Experts of a small language model.
Experts: 96 experts in each of 11 layers, 6 picks a token.
Below are experts of layer 2 (counted from 0) of a mixture-of-experts language model. Rows are named router (the router's row for the expert), gate (a neuron's input weights, with its number), up (a neuron's input weights, with its number) and show model dimensions 0-127. Each number is 200 + 40 x the weight over its row's rms, rounded and kept within 0 to 999.
Before each expert's rows: a language model's description of what the expert responds to. This comes from a sample of Wikipedia text that the model never trained on.

# expert 8
Description: Articles and determiners opening a noun phrase after a preposition or verb, mostly "the", also a, an, his, its, New, United.
router,217,233,202,239,192,140,254,235,193,196,169,219,168,239,153,204,166,238,188,173,201,248,146,155,170,123,200,179,160,148,233,226,271,236,214,190,181,117,228,203,251,136,120,192,202,296,250,186,216,210,140,134,200,183,165,262,158,178,284,176,206,212,192,167,197,190,195,216,156,169,229,197,166,160,195,253,279,158,255,190,159,172,250,223,225,181,196,169,186,196,280,200,248,215,237,196,212,185,244,158,179,222,177,177,164,188,220,208,195,159,238,227,248,135,251,167,261,207,121,232,65,213,146,171,179,208,198,267
gate0,170,173,227,215,226,151,191,189,226,267,166,203,245,270,146,150,179,183,213,216,231,160,274,273,187,174,162,204,269,181,209,175,188,145,260,197,172,178,186,210,117,203,264,270,235,170,190,198,250,257,226,168,223,218,188,176,162,184,237,156,173,130,176,234,208,218,211,195,220,196,206,210,175,166,168,296,195,221,210,179,185,273,210,219,212,191,258,209,179,226,281,293,195,163,235,258,290,202,211,202,245,175,221,159,201,177,243,267,227,181,284,236,214,159,211,196,272,250,128,281,156,256,158,201,253,234,229,239
up0,191,201,198,211,161,239,210,166,82,249,239,172,241,260,183,188,319,288,227,202,146,196,229,196,322,195,199,242,248,192,266,210,175,212,302,205,230,152,147,214,239,177,166,149,180,202,214,230,197,238,169,173,177,194,179,215,267,266,171,192,262,156,160,158,125,163,183,188,220,208,228,203,183,266,231,270,196,207,190,169,244,210,170,190,266,228,297,160,207,167,206,188,207,179,204,196,211,228,244,195,190,258,222,199,171,253,176,151,274,180,256,237,156,261,210,173,174,219,208,227,196,255,200,195,178,222,189,224
gate1,85,253,222,174,132,153,227,186,137,159,129,284,215,274,216,197,187,204,129,172,163,238,238,217,136,262,233,196,191,155,162,225,187,294,230,185,185,208,167,268,219,213,242,177,265,154,184,176,162,254,192,225,177,191,167,196,207,186,164,228,153,242,192,266,179,268,212,232,162,204,203,89,212,284,187,194,195,227,203,188,142,180,209,217,205,179,127,173,200,201,190,193,189,210,133,232,225,197,164,239,201,247,177,246,166,181,118,246,189,253,226,238,208,271,203,288,245,225,176,183,222,201,225,237,194,226,219,178
up1,235,161,232,212,195,161,189,263,213,149,173,233,151,261,166,199,173,224,255,248,133,196,239,168,176,192,140,262,220,169,235,155,197,145,212,211,217,221,197,160,124,215,126,201,138,243,272,233,155,183,193,216,193,255,178,183,150,184,163,241,128,152,220,182,214,234,200,252,188,186,157,307,184,122,190,227,191,157,262,240,217,182,181,191,260,203,290,175,213,142,184,270,189,202,161,213,198,215,163,143,205,234,202,226,140,215,244,137,251,173,207,234,219,202,267,241,230,260,193,261,125,200,216,158,194,232,222,283
gate2,164,113,182,263,163,232,134,193,241,260,133,212,170,100,123,188,116,208,190,215,164,204,180,246,176,210,200,210,207,141,181,209,226,155,180,209,246,184,213,128,244,172,176,186,181,212,185,277,228,253,218,256,178,192,136,166,289,258,258,145,279,218,197,203,184,213,244,183,160,220,157,161,201,197,269,152,145,203,206,222,192,222,243,210,203,163,161,163,255,251,205,242,199,73,194,254,142,151,144,254,257,188,145,212,225,207,194,202,241,183,236,183,172,162,193,202,188,191,188,174,213,221,202,212,236,171,158,165
up2,226,174,261,219,235,153,226,264,273,222,196,207,170,215,180,202,195,150,178,234,203,228,266,201,218,189,223,200,185,199,240,226,212,228,210,207,142,202,220,219,197,221,157,218,223,95,281,191,138,161,197,186,241,153,144,246,160,189,149,167,192,191,225,208,162,210,271,265,189,121,236,165,189,197,104,214,235,162,205,236,154,169,159,194,258,195,179,175,110,158,169,151,161,279,164,192,164,192,201,185,187,252,240,227,137,204,224,271,103,164,188,269,277,236,198,195,177,258,149,179,180,237,179,226,237,250,277,174
gate3,236,230,173,223,232,214,213,180,121,247,146,222,145,214,179,188,243,76,202,95,197,204,193,216,140,127,187,227,244,254,227,152,140,224,214,239,207,237,156,145,252,221,163,161,221,172,218,201,206,283,216,239,202,203,243,190,173,221,212,235,156,225,228,155,171,202,228,166,177,219,164,202,172,160,219,200,189,153,203,166,245,205,184,190,129,173,200,168,179,284,189,213,229,200,146,191,135,165,195,213,195,225,205,238,196,224,255,155,263,125,316,153,104,218,220,232,201,163,246,217,176,141,159,150,217,175,132,193
up3,203,226,201,289,200,267,231,171,200,209,225,164,223,217,140,190,141,215,250,254,158,134,159,210,215,185,271,211,204,158,238,149,191,175,226,267,214,237,194,124,166,223,190,168,199,158,165,225,187,152,215,234,180,187,173,173,301,223,155,227,167,203,183,209,220,142,136,235,165,193,169,89,162,208,151,205,183,185,184,125,177,197,201,169,157,170,186,238,237,127,168,120,238,263,264,203,181,209,114,240,233,226,122,209,147,235,181,249,211,213,182,137,207,212,225,155,112,212,193,189,252,219,254,163,220,260,193,219
gate4,170,217,167,181,166,218,159,223,114,266,192,197,258,215,257,253,203,231,266,193,194,190,148,192,197,236,185,230,246,232,188,160,202,213,204,202,148,168,151,140,256,181,250,262,182,162,187,154,211,193,139,157,169,199,247,257,167,200,204,216,169,228,186,270,156,208,187,249,295,152,215,239,257,191,174,139,199,162,270,219,235,251,208,267,245,237,233,142,190,202,127,216,268,187,212,182,200,172,228,229,315,208,172,230,222,204,235,176,169,201,206,237,220,183,205,291,231,217,178,244,217,133,229,149,134,204,280,135
up4,234,245,195,148,174,204,211,254,170,169,185,158,181,195,261,238,230,190,198,231,110,239,207,232,198,227,95,220,261,156,135,185,228,239,200,212,233,197,199,156,174,174,194,256,217,207,210,219,177,150,159,161,190,241,215,196,136,209,186,234,230,189,240,158,139,208,185,162,198,147,130,283,214,185,185,112,194,185,183,228,142,160,250,177,213,252,146,226,288,187,141,228,230,164,266,179,220,170,143,191,158,209,229,150,196,220,172,220,137,152,206,235,145,111,160,223,95,222,219,266,257,191,255,216,215,218,250,173
gate5,163,224,222,238,186,150,197,264,213,234,202,170,265,204,211,184,253,231,207,241,233,232,207,126,150,197,190,202,180,155,224,156,185,237,195,166,80,119,161,255,139,217,89,253,214,208,175,208,122,183,208,206,151,170,188,130,193,218,183,260,203,216,221,129,233,206,126,150,229,212,187,174,183,163,225,203,229,174,241,231,190,220,222,209,176,166,124,146,157,232,175,202,191,191,135,206,160,303,192,248,132,151,207,157,201,247,252,182,148,227,159,126,205,199,210,202,193,170,198,221,158,245,216,179,133,195,280,218
up5,184,259,252,210,217,204,222,232,174,230,180,220,194,230,225,212,145,192,174,244,190,207,182,194,198,202,261,235,174,155,216,183,191,185,183,192,204,182,219,152,147,252,138,198,220,101,153,177,111,220,111,165,189,260,196,126,256,114,283,197,243,131,241,80,226,110,202,193,194,246,159,191,183,218,124,155,202,224,235,180,158,164,181,165,227,170,262,232,224,133,106,155,169,165,190,166,182,239,240,213,212,205,203,162,187,246,170,195,200,264,210,197,136,164,197,195,204,208,198,237,159,251,163,178,161,201,253,234
gate6,193,190,221,222,177,187,172,169,259,149,181,118,159,237,223,179,222,196,184,222,166,224,159,219,140,179,213,176,237,260,100,179,168,224,246,162,175,193,271,233,195,246,227,178,146,204,200,155,279,195,141,158,202,258,173,237,258,197,139,204,170,211,230,259,145,174,160,230,235,259,230,212,175,173,263,130,251,175,235,257,181,174,209,251,204,172,196,202,164,247,188,139,173,222,184,158,153,244,145,232,149,141,212,155,181,211,223,137,134,219,245,226,151,156,221,195,198,106,77,169,175,260,212,201,181,199,229,203
up6,105,196,239,203,238,232,198,199,183,158,198,148,255,214,204,177,203,162,163,183,264,256,200,191,153,211,139,204,147,169,153,190,224,215,199,141,220,138,96,206,129,140,182,239,257,249,212,240,268,236,198,180,214,205,147,221,132,282,145,272,166,228,271,243,215,187,221,146,213,210,223,188,229,219,141,231,209,156,194,230,233,190,282,166,207,252,207,244,158,266,135,173,236,199,229,194,195,240,232,250,165,138,162,207,228,253,187,209,158,237,184,241,220,189,204,209,147,221,253,169,296,182,154,216,165,203,153,160
gate7,218,160,223,195,238,225,219,226,172,256,238,277,61,184,179,171,246,221,172,189,216,221,133,150,165,241,170,111,171,188,144,201,169,143,235,205,122,199,228,157,164,239,208,283,258,210,215,206,203,253,207,205,193,200,202,217,288,183,175,224,173,193,225,139,163,252,124,225,255,203,210,186,199,249,147,190,189,239,206,169,147,198,241,153,172,168,207,172,238,168,243,208,219,257,176,213,162,186,165,222,204,180,164,254,220,223,174,151,171,301,209,191,156,147,166,121,231,264,136,134,248,201,178,238,168,199,180,210
up7,210,151,127,225,234,180,113,187,246,227,210,224,196,251,198,222,186,155,171,213,286,221,181,225,210,201,197,231,187,273,144,238,201,229,198,257,202,222,164,142,198,188,150,142,216,139,231,206,260,167,229,151,273,210,223,159,142,189,182,188,119,183,195,183,259,270,187,244,161,193,178,186,241,188,144,109,187,231,187,158,203,163,149,258,195,224,202,179,134,244,203,231,157,168,257,238,184,272,170,230,242,120,259,182,235,219,220,175,206,94,141,192,205,255,184,174,202,295,204,209,184,207,183,189,157,218,238,139
gate8,190,242,202,149,227,196,207,171,278,154,221,212,172,193,212,149,214,204,191,190,183,243,255,190,270,174,233,204,259,147,194,191,289,219,148,203,198,246,259,187,188,244,227,182,303,136,158,193,240,221,219,144,178,152,201,192,215,178,252,208,118,261,202,147,140,166,111,162,112,169,166,244,203,172,186,114,167,224,181,175,214,215,217,150,190,265,239,192,220,240,204,228,188,200,231,110,238,245,165,179,208,246,243,123,187,217,209,200,202,178,224,142,259,109,262,244,168,165,217,166,201,186,209,219,246,250,175,173
up8,220,173,211,199,264,196,236,211,183,184,191,151,222,180,224,144,175,259,256,229,223,168,243,246,194,252,245,236,216,183,220,236,131,155,163,203,112,209,153,199,206,182,211,203,227,177,158,217,185,178,224,157,176,143,230,182,233,226,230,216,175,182,245,179,217,269,239,206,215,182,195,169,187,204,171,342,183,272,119,175,225,139,90,242,188,144,216,233,184,215,84,173,185,144,177,215,236,206,133,196,219,258,182,209,195,164,143,180,203,233,254,133,266,196,185,261,236,167,201,267,190,198,220,191,240,169,246,131
gate9,211,213,125,228,280,227,181,148,203,186,200,182,130,243,162,234,154,217,101,214,197,248,277,226,184,197,180,228,186,211,122,201,144,227,175,205,241,173,180,124,183,209,198,227,292,149,207,182,275,259,204,238,215,180,176,210,226,251,175,169,173,211,199,207,173,201,267,140,201,128,176,180,187,150,154,161,217,191,172,254,182,217,242,175,183,149,224,220,210,322,207,182,253,203,252,257,190,186,194,236,198,171,239,155,226,223,189,128,102,261,209,223,193,211,192,206,241,230,171,139,279,192,198,243,225,155,156,253
up9,190,223,183,226,179,171,294,174,175,218,134,189,182,231,211,188,184,265,236,97,160,185,223,219,150,185,194,222,141,181,263,166,206,191,146,199,210,220,209,183,241,264,247,204,177,245,224,262,208,247,182,224,259,240,192,199,189,187,228,156,180,276,199,194,178,217,200,192,200,289,257,260,220,241,162,179,197,225,239,161,205,228,182,287,200,184,186,164,192,177,233,281,200,252,223,215,176,48,128,158,227,217,227,211,201,106,238,133,264,148,208,201,256,211,253,208,227,205,224,204,147,195,189,246,214,273,211,207
gate10,237,172,233,225,114,216,178,212,288,145,94,219,92,172,227,238,209,239,213,193,245,158,203,190,230,216,184,192,249,317,218,187,217,183,175,192,181,204,169,193,170,220,223,173,258,222,215,202,188,246,130,229,241,238,168,195,232,90,225,206,201,100,226,223,185,174,241,166,200,219,176,203,198,240,167,185,237,141,186,213,181,207,244,197,167,266,240,234,205,105,219,255,237,176,178,224,176,162,179,234,272,190,252,197,177,204,220,203,155,238,233,246,151,178,186,246,224,237,200,158,213,191,268,112,255,246,209,178
up10,178,214,192,228,228,266,187,182,89,158,245,195,201,165,140,132,180,220,202,134,177,202,157,182,147,194,142,175,161,139,260,228,234,197,265,220,188,154,137,257,277,259,192,238,244,207,149,174,239,207,249,209,202,153,243,270,264,254,190,206,170,203,223,226,196,247,162,188,158,184,231,214,198,254,251,164,174,218,144,146,182,206,261,177,217,227,235,207,149,195,226,188,240,203,172,132,203,251,190,252,235,209,252,212,248,189,217,88,141,255,251,171,126,239,225,196,258,177,243,256,235,213,165,175,195,180,221,221
gate11,184,203,180,195,232,178,211,204,203,195,163,247,180,212,158,202,153,181,233,176,260,259,164,195,167,142,159,200,266,212,162,208,216,208,271,252,207,187,214,186,171,212,211,252,146,176,144,152,159,131,199,210,213,157,268,150,204,148,262,141,196,176,201,228,288,183,75,263,150,239,205,226,175,114,189,124,202,199,278,264,199,211,210,201,234,158,192,174,226,234,256,217,186,157,207,222,205,282,153,172,126,139,152,167,234,153,287,183,264,213,206,253,244,181,245,204,233,183,160,219,224,172,171,261,187,180,208,217
up11,246,172,161,173,198,233,170,142,207,131,224,185,151,201,176,236,332,163,284,165,217,164,218,211,170,184,204,215,154,235,278,257,151,238,136,238,168,163,192,175,248,171,211,173,156,220,238,267,199,239,188,197,150,217,247,279,155,214,172,203,244,212,216,226,262,204,334,201,209,247,224,209,259,244,248,240,221,237,164,188,165,194,170,219,202,205,202,112,115,207,181,213,211,162,150,156,207,150,243,205,141,174,228,278,231,217,229,202,216,201,226,259,266,221,191,177,204,166,189,192,198,174,166,178,240,227,213,146
gate12,178,284,175,176,227,203,155,204,269,233,177,255,217,311,217,201,208,243,160,166,204,200,183,207,154,170,189,226,183,193,168,118,170,215,220,195,151,160,266,149,199,126,168,192,162,211,188,214,168,175,197,188,164,187,196,189,171,178,212,224,151,229,258,164,129,129,119,198,227,211,197,161,161,185,213,182,190,141,242,169,175,199,166,160,172,273,226,167,198,201,176,127,250,239,180,165,193,237,207,158,223,203,214,203,230,256,165,189,207,212,192,97,245,261,290,135,244,53,189,160,163,197,157,187,234,207,223,223
up12,153,169,206,203,162,154,189,212,233,189,188,258,173,208,172,200,277,167,211,203,144,261,204,172,149,146,221,201,227,140,230,257,211,212,212,195,206,215,151,211,241,193,129,182,269,250,160,183,132,239,180,257,222,141,200,206,166,207,219,123,206,222,166,214,189,177,246,213,290,193,153,179,227,190,149,242,168,175,191,267,152,235,169,203,153,182,262,193,279,171,217,161,168,200,200,202,192,226,157,196,131,178,168,147,194,230,95,208,203,197,289,225,228,138,250,159,215,121,273,201,103,238,158,201,267,237,224,243